config.toml
d_shared_expert = 0
routed_scale = 1.0
lr_router = 0.000554
norm_eps = 1e-06
batch_tokens = [32768, 65536]
Below are experts of layer 4 (counted from 0) of a mixture-of-experts language model. Rows are named router (the router's row for the expert), gate (a neuron's input weights, with its number), up (a neuron's input weights, with its number) and show model dimensions 0-127. Each number is 200 + 30 x the weight over its row's rms, rounded and kept within 0 to 999.
Before each expert's rows: "mostly gets" lists some tokens that are sent to it at least half of the time. This comes from a sample of Wikipedia text that the model never trained on.

# expert 29
mostly gets: " (", "(", " [", " we", " $", "["
router,227,181,159,190,192,215,147,203,181,231,166,210,150,198,163,191,183,253,209,187,212,194,187,242,176,202,194,224,212,246,220,230,196,180,226,249,242,213,203,185,202,193,158,184,221,208,176,257,194,147,198,200,200,253,199,190,229,216,226,190,167,212,173,251,258,175,185,223,169,191,205,150,171,171,256,226,219,206,217,167,226,178,197,156,131,174,132,198,208,170,268,228,128,200,188,181,225,257,189,170,203,204,244,216,183,189,225,180,182,176,181,189,226,208,143,208,183,195,198,184,269,207,124,205,223,193,242,200
gate1,223,148,195,207,148,242,200,233,165,214,163,195,221,215,219,267,187,229,218,217,200,236,193,244,219,179,196,172,188,234,163,188,264,191,154,184,205,212,182,174,161,175,218,250,182,217,170,192,182,197,219,194,228,227,177,200,166,189,261,233,201,239,180,230,238,168,149,168,170,198,233,273,192,193,180,254,202,229,218,262,232,218,154,185,156,201,202,206,242,186,174,184,180,182,193,257,160,234,155,194,221,144,235,248,202,151,176,160,205,134,197,218,214,219,246,179,224,175,204,184,161,208,209,183,207,180,199,190
up1,182,187,178,163,207,214,157,168,200,176,254,258,169,211,221,180,207,172,204,239,145,228,221,144,191,195,208,251,165,203,283,206,182,209,235,218,222,235,184,165,179,257,195,199,228,208,197,211,196,227,201,212,172,176,203,212,179,201,177,183,133,181,165,214,137,197,248,250,198,230,188,204,205,258,152,227,152,261,227,200,181,182,230,224,172,183,170,183,169,186,203,176,193,248,182,223,184,253,207,211,195,219,193,208,170,227,237,251,179,213,160,196,168,120,211,217,170,160,240,205,226,181,216,196,200,233,156,217
gate2,176,162,203,238,198,158,151,257,236,247,150,259,152,151,211,249,196,229,174,184,198,243,230,187,161,228,197,144,175,185,192,191,232,205,175,199,152,178,176,195,175,161,137,163,175,150,156,203,210,202,215,239,223,232,179,232,181,224,173,235,235,172,237,227,187,170,200,191,160,192,151,163,189,222,188,180,143,180,199,247,225,169,205,219,231,238,225,195,220,215,210,206,152,213,191,227,210,184,208,224,202,141,221,229,213,162,137,236,218,207,149,172,210,234,184,198,195,200,175,211,203,235,218,172,197,173,250,204
up2,187,175,219,211,197,170,225,206,246,172,167,255,181,183,218,265,184,254,178,189,177,224,213,133,169,219,166,208,180,228,200,172,195,168,179,238,185,209,205,190,179,156,173,217,184,235,120,228,251,140,192,206,240,207,213,247,198,226,150,198,224,175,270,182,183,180,166,200,200,201,151,183,198,237,208,174,218,213,205,234,213,154,212,180,249,204,226,162,171,172,186,189,205,197,188,169,176,178,198,164,179,153,213,215,199,144,168,201,227,186,118,216,203,132,175,184,213,190,161,164,200,223,225,144,231,185,212,204
gate3,207,235,160,229,210,144,176,208,244,168,182,249,222,215,235,196,204,193,246,195,201,245,181,181,168,162,191,217,211,206,243,191,164,164,194,196,263,197,208,275,229,282,178,188,187,174,208,241,178,217,226,151,188,226,182,215,183,228,221,127,214,182,189,219,227,197,216,164,209,200,199,182,162,211,197,184,222,189,227,176,216,197,173,152,209,180,128,218,183,194,178,225,159,281,181,246,189,258,240,222,170,194,204,178,169,202,141,174,189,211,155,145,158,175,219,174,184,232,227,201,199,202,216,157,167,198,208,213
up3,229,257,137,237,252,150,146,176,203,176,230,250,203,187,215,210,223,245,247,213,174,248,185,194,143,188,162,237,219,193,209,215,142,166,200,195,235,216,194,267,221,237,168,223,211,200,180,182,182,207,209,203,179,212,160,172,177,232,234,187,214,192,174,221,206,217,249,195,191,220,192,196,168,193,175,173,196,199,195,200,185,178,162,193,208,166,140,219,182,204,176,210,181,275,173,234,238,247,257,223,202,179,173,175,223,182,134,214,166,197,177,213,168,163,220,190,226,242,231,229,264,190,200,157,166,167,230,215
gate4,217,201,255,209,222,205,141,154,185,203,289,140,205,163,238,247,175,156,214,197,235,234,159,176,228,231,198,208,179,210,252,188,230,222,196,221,252,218,209,219,170,223,203,174,240,181,173,205,205,195,255,233,198,207,193,252,194,164,224,258,193,194,196,191,237,164,151,221,183,192,230,187,120,183,241,205,188,204,177,211,177,191,201,194,179,176,160,171,216,173,169,219,172,223,189,216,218,238,224,225,204,214,183,197,189,183,208,207,182,165,186,168,122,257,209,170,193,174,249,167,196,194,170,239,240,182,214,137
up4,155,197,213,182,178,243,208,121,215,201,186,178,168,156,207,192,206,150,190,221,162,191,179,255,180,229,186,154,202,198,195,211,159,276,220,207,207,229,209,172,167,210,189,211,226,226,186,182,227,189,207,185,204,231,145,212,202,201,263,200,234,209,188,165,200,196,184,250,188,202,164,231,204,207,184,243,193,184,251,142,168,166,171,163,216,205,231,232,220,194,203,192,171,218,151,171,253,218,186,222,190,196,178,181,193,172,133,130,273,178,154,170,180,204,240,152,164,201,220,188,157,204,204,217,240,151,196,155
gate5,229,239,223,207,226,195,203,196,254,189,178,168,232,153,264,200,220,286,206,162,201,270,223,187,194,213,190,197,239,205,205,237,182,206,180,181,257,215,240,233,211,223,211,246,184,141,234,172,157,231,174,206,192,230,190,232,169,251,192,221,167,189,213,179,220,170,241,216,200,175,216,170,182,199,214,223,192,278,149,142,274,166,180,195,175,184,228,153,224,186,178,207,195,218,152,174,142,172,217,190,181,179,171,231,188,204,215,233,217,196,172,239,187,210,151,194,225,180,207,172,212,209,203,187,229,233,159,227
up5,164,178,191,175,212,159,203,198,145,224,214,258,187,211,198,258,179,160,212,269,217,148,194,235,197,170,231,226,143,195,188,181,206,192,186,214,147,183,182,168,164,209,214,141,197,230,184,246,195,208,204,205,182,166,187,215,207,166,199,225,227,149,223,243,180,201,187,158,208,230,235,278,174,203,150,186,174,131,265,246,156,249,201,174,201,183,203,227,139,204,165,184,240,208,250,217,229,201,217,187,223,209,223,205,250,243,189,166,184,218,209,190,163,164,198,164,189,237,212,197,157,202,187,206,188,175,172,186
gate6,211,177,210,241,197,199,191,225,257,193,237,211,153,272,206,179,189,300,222,201,172,232,220,216,172,223,168,222,239,192,187,217,213,198,180,147,175,204,209,248,198,188,215,216,133,201,267,219,216,210,204,225,178,212,183,183,189,263,167,193,222,195,205,227,156,191,232,173,256,183,210,193,187,197,139,221,194,241,160,229,179,195,155,192,197,201,205,256,244,260,193,201,251,161,210,170,202,186,165,235,153,225,227,160,177,216,152,187,143,170,208,259,205,225,236,228,203,209,173,182,214,213,194,201,219,200,178,181
up6,198,207,190,210,239,194,196,190,210,222,206,190,269,233,197,170,190,175,128,239,200,157,214,176,201,219,216,171,181,212,226,192,190,215,131,149,233,177,175,231,212,193,255,135,252,165,229,179,201,181,242,209,211,205,141,259,153,208,174,182,225,180,182,247,170,204,132,194,240,224,163,176,201,233,160,217,230,227,175,217,147,222,204,214,180,208,251,237,153,179,182,154,203,179,210,200,209,177,194,201,230,216,125,239,193,207,221,219,188,240,215,188,280,209,216,191,206,185,171,218,190,193,206,219,222,193,240,158
gate7,222,224,204,190,196,162,254,214,173,193,185,187,210,200,159,183,186,190,204,221,160,200,142,216,185,153,257,189,194,253,177,190,151,171,201,158,191,220,197,227,211,182,154,167,173,170,229,207,153,188,201,203,181,201,178,170,235,193,208,202,126,143,151,181,202,223,176,200,214,231,164,133,219,200,177,251,151,161,234,210,247,153,173,181,131,180,188,271,219,207,140,213,163,195,220,195,213,207,209,205,169,161,203,151,214,231,220,159,212,170,201,184,272,182,161,259,194,191,194,205,216,194,190,230,202,203,228,228
up7,166,259,183,207,207,144,239,202,179,197,166,230,196,171,152,160,163,202,212,196,189,168,175,142,210,199,146,185,170,260,244,212,216,201,178,234,173,180,237,219,154,218,176,180,202,223,188,206,220,181,158,237,194,207,276,217,218,217,152,181,236,247,227,194,173,182,241,193,232,166,233,163,197,176,231,148,222,215,207,226,238,224,219,212,221,196,253,178,206,245,192,193,212,151,135,122,170,185,203,223,226,173,185,251,194,183,173,216,189,177,176,255,224,183,163,196,224,199,213,208,198,171,191,177,200,136,176,204
gate8,199,175,150,195,242,155,177,195,221,185,168,187,190,238,178,165,176,238,137,202,192,168,245,158,182,186,219,171,246,165,188,241,212,146,218,217,249,189,206,242,171,263,184,190,218,234,254,205,197,130,263,197,199,189,217,234,225,210,258,197,179,269,185,217,208,245,204,263,172,149,224,219,220,176,185,170,223,227,219,201,179,206,175,195,222,205,171,182,186,181,250,191,223,238,219,191,205,179,206,194,201,201,231,223,194,261,190,136,206,225,162,191,189,241,169,185,211,201,168,171,187,173,175,228,146,169,198,235
up8,169,224,217,219,207,225,210,218,166,149,209,186,226,221,192,228,227,180,219,189,174,220,151,237,170,215,177,197,215,216,196,206,213,216,239,189,156,214,175,205,242,167,225,144,165,164,197,145,189,227,196,220,159,204,125,103,131,151,158,136,167,179,215,182,209,174,229,190,158,213,153,260,191,253,207,197,238,198,219,224,186,188,166,195,180,191,226,196,199,225,176,234,199,179,199,216,197,201,244,190,187,183,213,245,203,191,145,268,187,198,184,165,216,194,198,247,176,215,191,261,142,230,178,196,210,186,198,178
gate9,247,172,206,204,201,117,152,188,180,211,221,205,208,151,144,268,222,222,228,219,146,183,180,223,187,248,195,162,201,244,220,238,210,153,256,239,218,201,207,211,200,186,210,258,225,239,193,211,273,242,198,228,167,228,199,191,223,261,195,202,205,201,203,206,190,222,179,191,240,188,216,218,213,185,250,262,187,181,151,225,157,223,279,221,194,137,204,246,198,204,236,207,202,218,147,235,189,186,162,172,242,242,205,225,179,192,197,183,190,222,228,191,205,171,212,194,179,220,180,185,185,160,207,222,230,195,212,184
up9,244,125,236,199,222,138,207,174,199,235,190,199,215,190,153,238,174,239,184,217,162,177,155,220,179,188,169,148,196,255,164,168,211,173,271,246,245,207,203,186,213,190,233,213,198,225,264,237,183,188,160,194,178,168,209,156,203,282,210,202,188,177,185,200,162,204,200,193,228,224,222,191,257,175,227,204,212,200,197,194,183,220,204,200,202,234,222,212,160,212,277,207,199,189,182,210,203,212,206,204,224,282,199,172,207,146,164,195,171,206,246,241,158,158,235,203,160,170,152,203,225,216,212,175,213,200,177,208
gate10,172,182,187,211,210,223,165,155,219,128,180,181,180,234,153,186,159,179,186,220,222,190,188,193,187,182,206,244,240,234,217,239,171,160,257,233,245,195,233,266,213,193,206,173,226,169,249,205,217,190,253,173,286,166,238,264,210,185,214,241,241,188,180,206,223,167,179,186,183,152,149,183,183,169,184,236,235,224,150,211,201,224,221,189,176,197,188,187,234,170,204,216,215,208,249,190,167,225,162,188,228,205,221,168,194,167,241,194,175,201,174,189,169,285,206,176,178,223,208,161,191,212,183,219,183,244,170,193
up10,225,187,189,220,213,197,208,216,153,161,220,178,222,221,209,248,242,179,221,158,155,166,245,182,259,202,191,238,208,176,215,221,225,260,156,198,184,219,189,252,246,182,221,205,186,217,156,192,151,190,212,174,184,214,224,208,200,227,120,180,208,255,196,191,206,249,200,160,182,206,208,211,275,234,241,195,224,160,206,213,212,206,205,210,238,187,198,227,178,257,171,172,178,173,226,181,228,137,238,181,213,192,251,161,218,180,151,153,216,217,231,178,247,210,182,205,224,184,177,228,231,197,159,153,240,199,209,138
gate11,165,252,194,206,217,225,190,225,127,167,207,215,217,245,213,210,128,186,209,182,242,178,241,200,218,229,143,221,245,271,179,203,216,231,189,218,232,203,176,252,221,194,181,187,202,184,174,120,199,174,211,198,242,230,192,180,156,149,173,164,250,207,179,211,269,192,181,191,167,210,237,189,234,207,220,232,177,200,218,202,171,195,202,194,269,180,203,205,236,212,175,244,180,200,249,212,205,181,237,212,255,213,206,222,221,203,214,136,174,184,193,151,138,200,226,228,216,205,156,175,226,167,211,170,228,207,215,190
up11,184,201,160,185,193,187,150,203,170,216,241,185,139,198,202,191,181,173,239,149,163,164,165,226,164,190,170,231,188,197,157,177,138,216,161,181,248,139,216,159,188,169,155,188,245,209,137,201,188,199,190,191,202,229,211,214,198,178,125,247,264,204,270,186,220,190,198,242,211,187,203,185,238,229,188,178,192,203,162,219,226,225,226,251,236,187,228,182,206,175,213,208,226,196,214,193,204,188,140,185,169,184,203,167,234,238,246,177,193,235,227,172,250,230,206,211,243,227,190,265,245,220,228,193,184,225,185,198
gate12,217,161,206,190,197,195,173,171,239,177,161,165,257,206,161,176,211,208,220,229,166,280,196,202,175,198,228,166,208,240,191,215,277,195,205,168,220,188,259,189,198,128,191,185,224,220,163,222,178,173,163,200,226,179,194,214,152,205,217,221,141,270,175,183,225,233,248,209,177,196,210,215,197,213,214,229,259,219,199,210,212,244,202,193,197,211,199,223,175,180,259,182,186,194,233,203,142,174,217,174,181,214,234,236,233,184,189,221,198,176,203,235,241,194,153,250,243,143,206,213,148,176,159,180,197,192,137,191
up12,190,178,165,228,205,200,214,196,219,215,242,205,238,186,228,221,222,232,208,157,206,158,264,233,202,188,189,202,173,164,152,303,204,238,232,233,190,148,181,162,204,186,197,222,191,247,187,196,218,204,187,227,224,223,198,243,170,185,202,222,219,204,191,191,196,221,238,222,180,153,165,208,234,231,186,165,207,214,163,208,197,218,223,238,174,195,200,168,234,175,219,162,145,234,217,156,173,213,185,183,210,172,215,184,220,165,201,187,209,149,215,227,127,149,161,254,195,172,285,191,230,224,232,240,246,194,257,201
gate13,271,210,198,218,175,149,163,168,232,184,165,135,237,168,193,199,175,194,199,207,218,175,215,200,162,148,261,205,170,195,231,183,175,201,261,226,136,172,227,172,160,197,205,176,178,150,194,184,205,226,218,164,200,226,209,194,216,189,166,246,210,148,218,188,193,172,183,260,216,197,215,205,169,242,183,190,196,196,198,259,184,184,217,181,265,228,218,200,231,151,165,232,178,225,214,224,227,201,192,167,234,184,213,294,193,229,218,176,208,224,137,160,174,177,188,185,154,227,211,207,180,247,214,156,190,201,176,208
up13,146,179,246,200,172,264,234,252,176,221,234,209,202,213,211,187,180,185,198,200,165,171,216,181,213,207,207,227,171,235,232,215,217,180,180,231,216,207,209,240,219,207,204,236,213,201,188,271,184,199,223,147,150,158,194,211,258,161,269,139,202,252,253,218,216,229,192,215,194,185,174,221,202,199,199,246,193,225,202,174,217,186,157,189,185,203,224,199,167,231,263,209,149,226,194,180,165,187,184,202,167,152,238,193,251,141,208,240,260,214,202,228,176,225,216,200,231,237,153,194,245,210,167,221,262,199,198,218
gate14,203,193,213,194,196,153,228,217,187,190,163,188,184,249,175,134,242,194,229,204,222,187,247,248,190,243,196,203,194,210,210,215,217,213,277,206,218,208,185,204,207,243,190,212,162,185,185,195,187,170,209,237,212,220,208,140,217,203,140,171,226,198,206,194,192,171,241,177,199,184,191,171,218,160,216,129,160,196,238,142,168,259,171,269,196,217,212,224,238,184,206,186,211,185,186,247,224,201,222,229,211,192,203,189,235,156,253,223,177,170,224,214,191,219,251,188,162,154,181,178,213,247,137,221,165,217,285,227
up14,174,171,202,244,201,165,198,192,189,230,169,153,182,220,154,152,252,181,250,198,211,174,155,236,228,225,216,186,166,241,222,221,178,239,239,231,237,191,226,222,199,216,244,190,187,190,205,209,203,149,185,219,169,155,233,158,202,172,147,186,194,161,222,195,149,201,214,205,207,223,191,161,230,155,222,136,205,189,248,187,184,213,174,264,220,220,234,262,252,173,209,179,259,172,201,233,164,221,187,171,209,251,228,193,217,190,181,234,197,179,215,229,228,200,249,182,155,194,224,199,242,192,148,199,194,235,265,198
gate15,211,256,235,195,189,179,185,175,184,190,230,165,181,174,174,220,173,170,217,232,201,154,249,201,237,229,178,176,218,170,163,159,218,214,192,234,245,181,251,214,224,208,190,219,200,146,217,187,225,196,195,174,231,222,176,221,228,189,204,186,145,198,214,227,201,161,220,212,143,150,204,209,165,238,217,236,189,202,215,247,197,173,213,258,205,159,271,155,128,203,202,177,175,175,141,211,178,215,217,196,214,232,242,177,222,221,182,190,169,227,196,161,169,195,266,229,150,244,169,192,206,213,245,228,251,214,182,139
up15,217,158,189,198,206,226,232,238,236,160,199,206,218,225,225,201,199,191,127,186,224,229,181,191,179,137,163,193,166,197,211,211,188,214,195,179,165,174,183,173,178,164,185,167,235,307,208,191,229,188,193,167,189,173,220,189,195,177,178,226,212,216,165,227,226,183,200,200,243,253,199,201,213,193,214,183,230,150,151,221,217,178,203,129,177,233,199,210,228,204,219,180,184,151,236,191,211,200,212,165,173,209,163,196,156,190,180,238,230,191,210,198,178,218,138,209,269,133,241,173,215,228,200,143,140,198,203,269
gate16,209,206,169,211,218,165,208,216,190,213,243,243,276,198,221,191,192,219,243,203,172,199,212,175,223,203,224,165,196,193,222,194,168,215,209,194,195,283,178,196,176,270,241,239,200,172,203,221,208,147,161,230,177,257,250,128,180,181,201,223,181,190,220,223,196,198,143,213,189,215,215,241,210,144,246,217,157,216,204,175,190,270,209,189,214,197,188,218,214,211,245,221,186,250,163,221,201,132,172,192,227,168,222,182,152,183,210,190,175,214,145,169,230,157,213,200,161,155,177,190,219,232,197,252,190,220,169,238
up16,198,176,114,220,215,174,211,183,198,216,247,240,228,185,167,188,241,179,208,205,171,212,199,196,176,215,146,190,192,220,211,224,187,200,207,209,192,235,205,198,175,191,196,265,245,180,165,238,164,217,208,232,198,285,239,207,186,210,196,234,137,151,212,232,157,193,192,175,222,157,180,242,155,99,219,189,156,215,200,152,206,251,211,247,265,201,191,173,228,207,193,223,196,195,178,214,157,184,159,202,216,209,190,188,186,163,189,204,158,214,199,239,218,214,198,173,191,160,150,172,251,183,166,240,184,219,194,217
gate17,195,189,175,207,187,186,187,210,270,210,203,157,164,157,176,161,183,210,216,215,245,186,168,226,236,211,208,195,206,169,240,226,266,188,202,247,252,184,192,190,225,228,219,217,239,246,182,206,258,175,260,200,202,169,223,261,250,232,244,248,204,197,160,186,176,192,169,241,209,155,266,164,169,175,235,184,177,182,192,181,155,238,204,201,157,226,183,235,208,205,231,229,162,260,212,193,164,229,179,147,179,171,204,210,189,222,188,183,189,193,195,224,162,210,201,236,139,200,192,172,250,198,156,205,160,171,228,212
up17,176,133,198,238,173,201,271,194,220,143,190,221,187,200,192,198,190,214,211,214,247,181,243,211,260,189,228,192,214,178,260,215,201,178,179,227,240,173,207,233,178,201,169,219,249,255,197,210,263,205,235,173,226,158,227,252,199,195,260,206,229,201,237,234,188,187,214,240,213,151,267,215,185,172,204,145,164,230,175,163,204,222,193,201,176,231,227,205,157,188,174,255,165,225,170,203,194,249,180,181,174,171,182,229,162,187,224,146,174,198,147,226,160,234,227,171,203,203,173,169,228,212,173,218,210,191,215,179
gate18,208,227,203,192,197,133,203,175,212,169,206,241,193,167,183,172,191,239,243,237,253,181,223,202,192,208,153,215,180,165,187,190,207,228,177,181,142,210,164,157,141,206,198,211,173,224,237,234,137,228,200,189,197,182,234,201,227,230,220,209,153,185,180,245,161,246,188,156,142,204,138,207,188,230,185,249,206,245,180,156,162,180,235,216,170,215,169,193,119,182,214,248,177,187,192,184,206,221,180,181,228,168,172,253,204,177,218,211,162,252,212,212,177,196,207,160,218,200,215,189,253,188,180,227,201,275,202,219
up18,241,206,175,183,212,155,220,162,209,189,205,243,185,148,218,168,227,268,238,196,243,171,227,194,213,221,183,246,155,173,233,251,133,206,195,204,190,218,195,215,169,201,178,193,197,214,248,226,170,201,195,220,203,217,199,211,195,225,215,172,165,174,195,266,158,214,197,154,139,237,166,201,166,235,206,246,212,263,153,153,174,216,251,236,196,207,177,139,123,184,207,212,187,186,219,182,166,238,174,176,234,205,119,198,225,176,177,221,173,222,208,196,162,174,183,198,229,205,195,177,234,204,170,190,167,222,182,212
gate19,164,170,204,250,188,217,196,139,206,206,209,158,165,212,179,234,210,269,197,135,196,187,187,202,197,273,209,227,186,189,198,222,201,245,179,217,206,209,229,175,206,161,194,180,225,181,163,189,200,147,235,187,216,228,193,171,217,203,231,230,175,199,192,226,179,164,157,190,190,176,190,149,190,197,179,227,195,164,221,210,168,186,186,202,187,291,206,159,262,179,191,214,135,232,224,203,199,180,223,190,170,224,244,222,185,212,205,204,248,268,163,184,113,221,226,201,227,213,252,219,151,210,206,205,230,143,221,172
up19,237,197,193,173,196,194,228,209,160,253,226,188,264,198,148,140,200,178,245,227,227,209,196,204,247,186,212,217,241,227,174,177,165,158,243,185,165,187,169,148,165,192,240,225,191,192,231,233,180,262,157,155,226,201,221,191,154,153,187,206,226,256,276,223,198,186,220,233,202,182,245,173,233,200,214,218,173,209,201,161,192,214,236,215,201,138,205,225,187,202,227,172,185,209,172,210,196,213,211,170,191,189,154,177,171,209,154,195,162,137,181,237,257,188,235,216,230,149,198,185,200,179,231,158,206,176,171,167
gate20,180,216,238,237,212,163,158,204,221,182,166,198,208,159,191,120,163,201,169,125,173,213,201,132,201,196,219,200,183,211,262,216,203,198,196,163,197,137,181,167,180,207,222,211,196,198,154,194,223,262,176,222,214,163,217,175,170,204,157,165,253,215,222,198,186,209,215,193,195,245,191,199,139,173,215,152,199,215,176,206,247,126,190,210,220,230,235,224,191,187,186,198,185,132,216,215,210,202,255,208,206,195,205,177,176,180,249,228,185,231,212,230,243,204,235,181,180,213,260,227,200,218,162,184,254,247,177,228
up20,247,228,187,159,174,181,174,182,182,219,167,196,210,199,201,191,199,123,181,195,207,202,191,135,221,131,194,178,204,182,192,216,233,192,254,169,171,174,186,166,181,172,182,226,164,142,200,193,197,241,178,155,195,189,221,155,146,224,254,207,228,179,203,218,167,206,198,154,216,220,145,169,196,174,176,220,202,224,216,224,190,204,177,194,233,167,147,212,173,205,213,179,265,172,186,174,262,184,208,188,200,214,140,162,209,213,228,169,188,210,228,233,272,207,150,249,210,212,235,168,192,199,179,125,220,216,148,198
gate21,230,183,177,238,229,151,185,231,200,207,180,177,187,223,156,221,218,228,218,163,195,194,214,270,193,205,237,198,178,207,193,173,238,183,220,216,140,226,199,159,189,235,213,157,211,233,187,184,186,191,208,212,156,201,180,147,241,199,196,173,227,146,234,222,208,223,186,211,206,180,225,162,172,170,178,145,184,207,209,153,201,253,160,223,208,171,183,202,170,155,234,182,221,221,195,223,187,203,202,201,202,164,237,183,190,200,257,226,214,134,246,193,196,243,100,181,172,192,231,283,253,227,182,232,229,239,175,198
up21,220,238,183,216,242,153,165,202,180,192,167,195,171,200,146,191,207,208,202,185,202,221,183,259,169,189,246,222,209,209,228,135,220,198,214,251,154,259,204,147,168,226,208,149,180,218,160,157,190,205,185,206,176,175,238,159,203,179,187,175,232,152,220,212,183,195,210,186,199,174,210,179,189,138,179,150,157,230,185,158,211,236,145,246,179,186,187,161,155,145,229,170,219,204,226,223,202,188,178,192,286,170,229,180,218,228,227,228,194,171,228,233,199,222,140,220,187,204,209,269,183,216,195,217,226,208,196,234
gate22,214,244,209,179,172,265,208,224,238,181,177,235,237,206,203,214,192,221,161,173,161,220,148,220,124,176,187,188,210,210,228,157,211,164,177,203,213,186,192,213,202,206,210,154,157,171,229,173,230,161,204,210,187,230,186,125,201,189,162,211,170,212,185,181,274,161,181,179,209,202,198,262,244,210,191,178,186,131,216,265,213,280,204,181,249,234,196,208,210,150,198,196,214,189,160,213,210,180,200,190,156,251,170,216,189,211,236,175,206,231,165,196,235,217,187,190,173,195,152,225,171,165,249,202,166,168,183,176
up22,215,178,234,203,217,205,200,209,189,205,223,239,215,252,199,173,161,219,230,228,141,169,205,179,185,191,220,188,147,187,210,211,239,217,227,197,183,238,316,221,202,239,179,224,216,227,213,227,153,233,203,200,252,174,207,282,233,203,150,227,255,191,219,158,148,178,220,201,214,160,207,153,205,193,175,202,183,219,212,177,225,211,188,151,183,161,185,236,174,195,241,169,198,178,220,229,213,214,206,157,203,227,184,208,189,185,205,145,199,171,242,206,221,203,181,178,231,186,170,199,148,168,137,214,217,259,154,175
gate23,185,197,252,200,199,201,201,202,217,229,162,275,193,173,205,205,162,246,243,262,221,227,181,246,238,202,226,210,202,216,182,216,169,215,176,258,231,223,185,182,231,222,183,224,246,211,194,182,238,154,144,163,153,179,213,176,206,246,200,169,128,175,154,240,212,184,209,199,227,186,209,220,229,190,167,190,225,174,175,182,198,170,253,196,200,201,174,183,229,236,260,198,180,208,143,193,231,233,196,167,201,202,164,210,256,175,166,212,179,168,215,208,249,150,176,248,155,179,190,180,265,220,203,185,166,163,218,217
up23,211,201,159,182,197,208,193,201,152,209,239,147,206,200,210,187,220,170,186,136,170,160,179,164,135,212,195,165,202,194,209,175,227,210,264,190,175,200,222,207,184,194,206,170,189,229,168,228,146,232,254,248,235,216,170,198,165,165,230,208,217,199,224,150,201,232,189,211,184,231,200,184,119,192,243,240,216,187,226,191,193,222,178,213,188,162,209,192,155,153,162,179,192,181,245,212,169,162,181,180,198,207,246,218,117,230,236,191,212,218,157,154,182,269,185,148,191,220,178,203,178,163,183,222,234,253,218,208
gate24,181,194,230,230,187,167,125,199,229,193,212,229,103,204,171,213,172,200,175,140,222,217,198,154,212,229,176,182,236,228,215,229,257,240,209,218,190,185,284,193,224,155,244,174,188,211,181,220,172,187,233,211,224,172,200,209,237,220,178,186,203,225,257,154,195,217,245,244,203,216,203,205,175,203,204,195,210,147,206,145,166,176,216,255,222,230,232,157,212,180,189,245,217,267,187,181,262,214,153,202,243,201,214,179,232,192,139,180,201,174,216,173,207,226,245,201,215,205,195,173,209,218,206,188,218,193,229,217
up24,132,222,205,197,176,168,181,234,207,203,201,200,165,204,184,235,209,189,175,138,191,182,188,151,209,172,153,227,201,203,185,247,279,250,191,182,170,198,243,198,166,144,237,200,165,181,171,200,159,202,235,220,227,147,252,176,250,238,183,137,201,205,221,198,208,185,178,195,188,207,208,202,211,236,188,176,209,191,209,155,229,195,223,207,192,190,255,174,224,175,191,211,276,288,180,191,232,237,184,174,207,227,226,208,212,191,186,159,157,183,195,218,208,185,234,221,176,146,203,165,190,250,197,208,246,256,239,199
gate25,163,234,228,241,225,167,216,204,202,182,170,189,136,206,266,159,197,189,200,229,196,205,165,157,165,206,177,183,176,191,218,169,195,201,208,173,237,273,194,168,162,222,197,217,230,183,177,184,180,109,219,230,195,144,226,224,191,190,129,204,179,165,179,155,263,180,225,165,202,200,172,192,158,236,236,233,197,195,188,166,197,224,185,188,149,181,194,198,202,226,261,197,128,212,195,172,189,234,217,213,228,141,225,225,215,187,193,224,179,210,181,148,230,203,247,249,180,153,201,189,217,199,228,157,221,207,196,220
up25,240,163,156,182,181,206,190,164,207,191,254,247,170,235,160,219,186,196,191,204,171,206,138,231,243,172,210,192,154,212,174,166,154,151,187,164,189,206,183,199,202,170,188,174,186,187,215,190,229,181,154,171,181,200,143,175,194,232,175,232,212,218,198,218,117,233,176,220,182,191,232,176,213,188,132,157,209,189,219,211,171,111,154,213,262,206,187,222,247,202,169,188,208,212,214,231,209,215,145,193,213,229,221,166,219,157,190,223,186,225,228,246,186,182,175,178,190,252,171,264,177,226,207,210,232,182,160,184
gate26,254,184,186,206,228,218,170,238,193,131,254,228,194,236,234,212,162,176,168,161,214,226,175,176,151,208,209,223,174,223,235,222,213,191,217,189,159,206,168,224,179,168,176,171,259,191,242,211,174,223,166,232,195,168,194,222,209,218,214,223,139,151,157,198,153,176,186,186,180,213,187,165,167,230,186,250,192,241,179,257,167,179,176,193,158,219,172,173,181,175,167,204,169,242,213,182,213,205,224,188,173,204,234,187,189,178,218,205,142,160,150,210,175,228,166,152,188,160,233,210,209,169,221,224,190,256,285,192
up26,177,237,151,215,180,173,188,200,204,228,195,172,248,161,213,191,248,236,192,209,185,181,189,191,200,181,194,164,201,178,181,116,186,169,205,169,205,174,208,213,227,240,195,177,166,181,202,213,187,183,173,208,240,212,208,175,205,182,207,183,199,204,242,253,215,185,196,155,227,160,185,234,208,214,151,185,236,169,181,179,248,194,217,145,263,231,211,234,189,170,211,233,208,160,223,166,174,141,213,201,156,204,190,218,226,261,192,178,169,215,209,233,243,131,247,193,163,225,208,172,186,226,189,211,154,82,195,178
gate27,204,208,214,205,219,182,198,200,193,186,220,235,208,147,195,210,224,159,200,211,224,191,229,216,174,195,234,152,168,250,233,231,219,139,169,189,206,165,172,168,206,232,199,216,241,195,220,222,240,225,159,118,184,226,197,225,153,171,234,186,226,168,202,185,247,164,224,209,224,194,195,143,233,200,251,224,166,175,185,188,249,221,215,224,187,233,162,151,176,179,304,225,178,212,174,200,206,187,185,212,154,206,244,254,185,231,234,219,166,208,247,180,224,195,174,219,191,215,171,158,209,189,176,237,146,224,155,238
up27,203,176,207,195,151,204,230,187,206,229,220,196,192,176,179,245,209,174,172,174,233,153,197,211,279,144,226,220,180,188,199,222,207,192,142,227,224,202,188,162,206,251,196,179,233,217,299,192,218,219,208,178,170,176,170,192,219,246,224,156,133,199,203,186,175,254,227,187,205,147,194,175,170,231,211,220,203,155,170,170,164,212,189,150,213,155,244,247,184,253,220,215,216,194,181,216,188,230,207,153,115,202,187,178,192,163,212,177,191,197,229,174,204,185,224,183,196,238,217,196,242,204,237,152,190,167,199,159